config.yaml
activation: "swiglu"
balance_loss: 0.00148
balance_bias: true
lr_router: 0.00092
norm_place: "pre"
positions: "rope"
qk_norm: false
tie_embeddings: false
lr_head: 0.00974
decay_shape: "linear"
train_tokens: 592000000
steps: 6446
dataset: "wikipedia_en"
Below are experts of layer 4 (counted from 0) of a mixture-of-experts language model. Rows are named router (the router's row for the expert) and show model dimensions 0-63. Each number is 500 + 25 x the weight over its row's rms, rounded and kept within 0 to 999. Numbers have three digits each.
After each expert's rows: a language model's description of what the expert responds to. This comes from a sample of Wikipedia text that the model never trained on.

# expert 53
router:490476510503476504485536551547500504467477504516487503490517471475477544499515485517501467488457522478510540493487513496492462519493450505545533512540505514559457516481456501443506472525486483
It responds to: Pipes, decimal points and separators inside statistics tables of election results, sports standings and climate data, such as | Seats, % |, GD | Pts.

# expert 36
router:479525565539506499517521515484516484507494536513495443493488522455519481495489494524467513515544529536473470513481485473498519487491546513508525498450486520481488510497492475499466479471502510
It responds to: Opening quotation marks and first letters of quoted song, episode and work titles in discographies and tables, such as "How, "Surveillance.

# expert 13
router:516486529460521499511531536492500464476517501495540530480505473432497514489506502515477545500510534496499444523541508497480491516530473473517552536502484495542514492482508501493506545513478521
It responds to: Quantifier words and clause-linking openers in prose, such as some, many, most, much, any, However, While, because, often word-initial pieces.

# expert 14
router:470500507504489490504523519497494467475467549496511460512459510469499500523479495530480509520548522524475467474460454511497511519535526504538479504444519501510484489514473537514481504512526468
It responds to: Word fragments right after a capital F or f, e.g. F-ir-mino, F-ond-i, F-4U, Tydf-il; also lone digits in score tables.

# expert 26
router:498540524497506488491489538503498534480519483488533498508514528509489525488482526542494475500487478537505494476518498493523501488506481517519489486481502480450524467487507498532493455474535410
It responds to: Uppercase code pieces in sports tables and lists, such as positions DF, MF, FW and country codes CZE, ESP, FRA.

# expert 18
router:493508516512512496513502531476522493486477475487478519517490468488432538518506493452539460473498464495521523525496552472500497493498472481470483518550476540550490500527478469482500496496473505
It responds to: Sentence-initial The and phrases like with the, on the, in the, especially in census and geography descriptions before numbers or population.

# expert 2
router:499552511522508484469524517481505506460465549523499493522512495538517493466510526513509474513488509484502506501515509481528530491468450496503507520494525521457485484477473494504491448529485446
It responds to: Line-initial pipe tokens and first-cell words in markdown tables, e.g. | Party, | Year, Daily mean, United Kingdom; also list dashes and numbers.

# expert 21
router:505463497502477437520529513509492453482507506476484517508510504502464532501491456554466472457488467504527494527478510538484517459518492528558522505468537480480472496521503520512461513493484415
It responds to: Mid-word pieces of proper names, often Spanish, French or Italian, such as Cerv-ant-es, Th-ier-ry, Esp-art, Emp-ire.

# expert 19
router:524480528497518477512495575478488475514474483489508516506492478501532485509530495501499494469481485510532503528522476445489499523505485454513499510480486506505500527479510453532495487537452518
It responds to: Time and circumstance words opening a clause or phrase, such as In, After, during the, when, the day after the.

# expert 52
router:467485543549470542472529488530492476454494519526529497507482496513513502545501536501539471508544483498506503501483480475525535502523549502480456461465498467527484513488512519504510492467512473
It responds to: Letters and syllables right after a capital starting a proper name or heading word, such as e in Before, Beograd; Wa, Ba, Lou, De.

# expert 6
router:461494445505533516495510500489471508508500519525498527495479498452478517519517484513518510505474461485523464472537463506542512502511525503487483487480502449501455452512488465476457519484510515
It responds to: Short consonant-vowel pieces inside rare proper names and words, such as Ped-ag-ogy, Che-rok-ee, Holl-id-ay, Oak, Lem.

# expert 8
router:557507520466509515514525481490496481490465471475485515514476467506521534512499537497510477504543486531506427454532490481487525492536503468525518518507550544493512473472472511481497538474504538
It responds to: Small number words and quantifiers before a counted noun, such as two, three, several, many; also digit pieces in counts and dates.

# expert 20
router:515439467521463516466520503470507511473565544464477536475535475523498492488460482519480476510502523528522519474512503489482519546490474528529486503481505529503534462497487517464466535504531499
It responds to: Sports scoring words and table headers like round, yards, touchdown, Score; species-list "- Conservation status" lines; line breaks in infobox lists.

# expert 9
router:479560502501486510496542517496493493523496497500551512503524551537490464473489522482530493507481524548464515474490521488546460494466469523481513497460543514450460478495480466504468477516500494
It responds to: Capital letters and letter pairs inside acronyms and abbreviations, such as FIFA, IGN, ISSF, CONMEBOL, NASCAR, or country codes like CZE.

# expert 41
router:489515502445466505481478457470462488482524478531525494470473498511512543497478514499521512501538525472474479524480508565513525478518470514503526525526462510528524509497532530528507547501501505
It responds to: Past-tense and participle endings or whole verbs, often after was/were, such as -ed, -ated, signed, appointed, preoccup(ied), used.

# expert 49
router:496509510524504491507499530518517546528493490524535525541528518495526501490529525502523481465504495525467520513474520530517483474492494469490506517489495509489515447513488536514499447487496480
It responds to: Final pieces of personal names or Latin species names, with the following pipe or comma in tables and lists, e.g. Kretzulescu |, rugosana.

# expert 56
router:474525476549501522476510511512493503461490517528538547455507538493519521478471469523497496488491478533469504486498533487467511496508465512524479448465530520523532465533483485521473519446521489
It responds to: Tokens inside sports competition and league names, such as Cup, U-, Championship, Champions League, Copa do, Liga de.

# expert 16
router:500526454502462467486529528511532476526512542477492466461441519505492514502455492479475519504527493503470521502503518486514478556484520513510490501501478525472492494471530545508484514475489502
It responds to: Consonant pieces inside Latin-derived words, often after a prefix, such as soc in antisocial, c in intercourse, ext, dec, acc.

# expert 35
router:482505453479514528508505491499532486534481517491463507555493497496494456477490486493498496507453535482508484486457520492498493527460486477480495501540509507521536463513454495539475531503508490
It responds to: Word endings and units inside infobox fields and measurements, such as Propuls(ion):, abbre(vi)ations, in (, ft), Length:, Species.

# expert 62
router:525528504550522508514498502504503505493480465498515516538511537497460493494508498488542483520502454495541518522508512477515503482446528502482503492530452452499510524528541477521509531515504488
It responds to: Prepositions introducing a place or institution, such as in, at the, moved to, was born in, located in Doha.

# expert 58
router:517531492474512521507530546496504479447497511487466471502456462519510498458466496535473554471496457493520484480492496497485492494497475540549538522508482508508531504491475460500480532515517511
It responds to: Quantity words and the of following counts or groups, such as some, several, many, number of, a couple of, a total of.

# expert 24
router:525488491505519476477515496526511507492504529506550514555482535477491512498536522510518476503524456469511503496536499554500531456458493488480492460523547488478517522501525529509456499508486512
It responds to: Country, state, city and county names after in, of or a comma, such as New York, California, Essex, Moscow, Poland.

# expert 48
router:506516520445509526553449496558500510512508459509464503479539491536504506483526534488501504489449496468512486500522518461503491469490480479455497487525537485503481526517471476473500492472496466
It responds to: Inner syllables of South Asian, Arabic, Slavic and Spanish names and places, such as Sar-aj-evo, Mah-ar-ashtra, mad-ras-a, Kumar.

# expert 22
router:462505506556506495502511511456453482522491517497518510506505532497482476496494467454489484464524473515472524504480438529520520476492549486525499484490552537507551495524498494510525513480495529
It responds to: Words inside formal names of institutions, laws, awards and publications, such as Department of, Academy of, Sciences, Affairs, Master of Arts.

# expert 50
router:501477512482486526502539491512490469519509529497484497532515484512496512520504510524551512483476494460538477476530509513545546459487516503477466509480519525470493499485523493509473529483500484
It responds to: Ending pieces of proper names, mostly places, such as -ford, -ington, -berg, -bury, -ley, Bangk-ok, Tur-key.

# expert 4
router:461520484481499464508523519463533483449503516458494481526508498484495464467490522485473502513457528534483523496472530533525456475478499537508504511487538539469482512517466464518457466507478479
It responds to: Acronym pieces and numbers in tables and chart listings, such as ARIA, IFPI, UTC+2, CONCACAF, standings ranks and scores.

# expert 12
router:528491523536482529501515525534501507505513545499492468483548519525523541497527488506503460536481512520494546518484459486481495498490474515469540489511498538446472477523485485486491479514505461
It responds to: Pipe-cell openings, paragraph breaks after title lines, and list dashes in election tables, career lists and headings, such as | Conservative, Preceded by.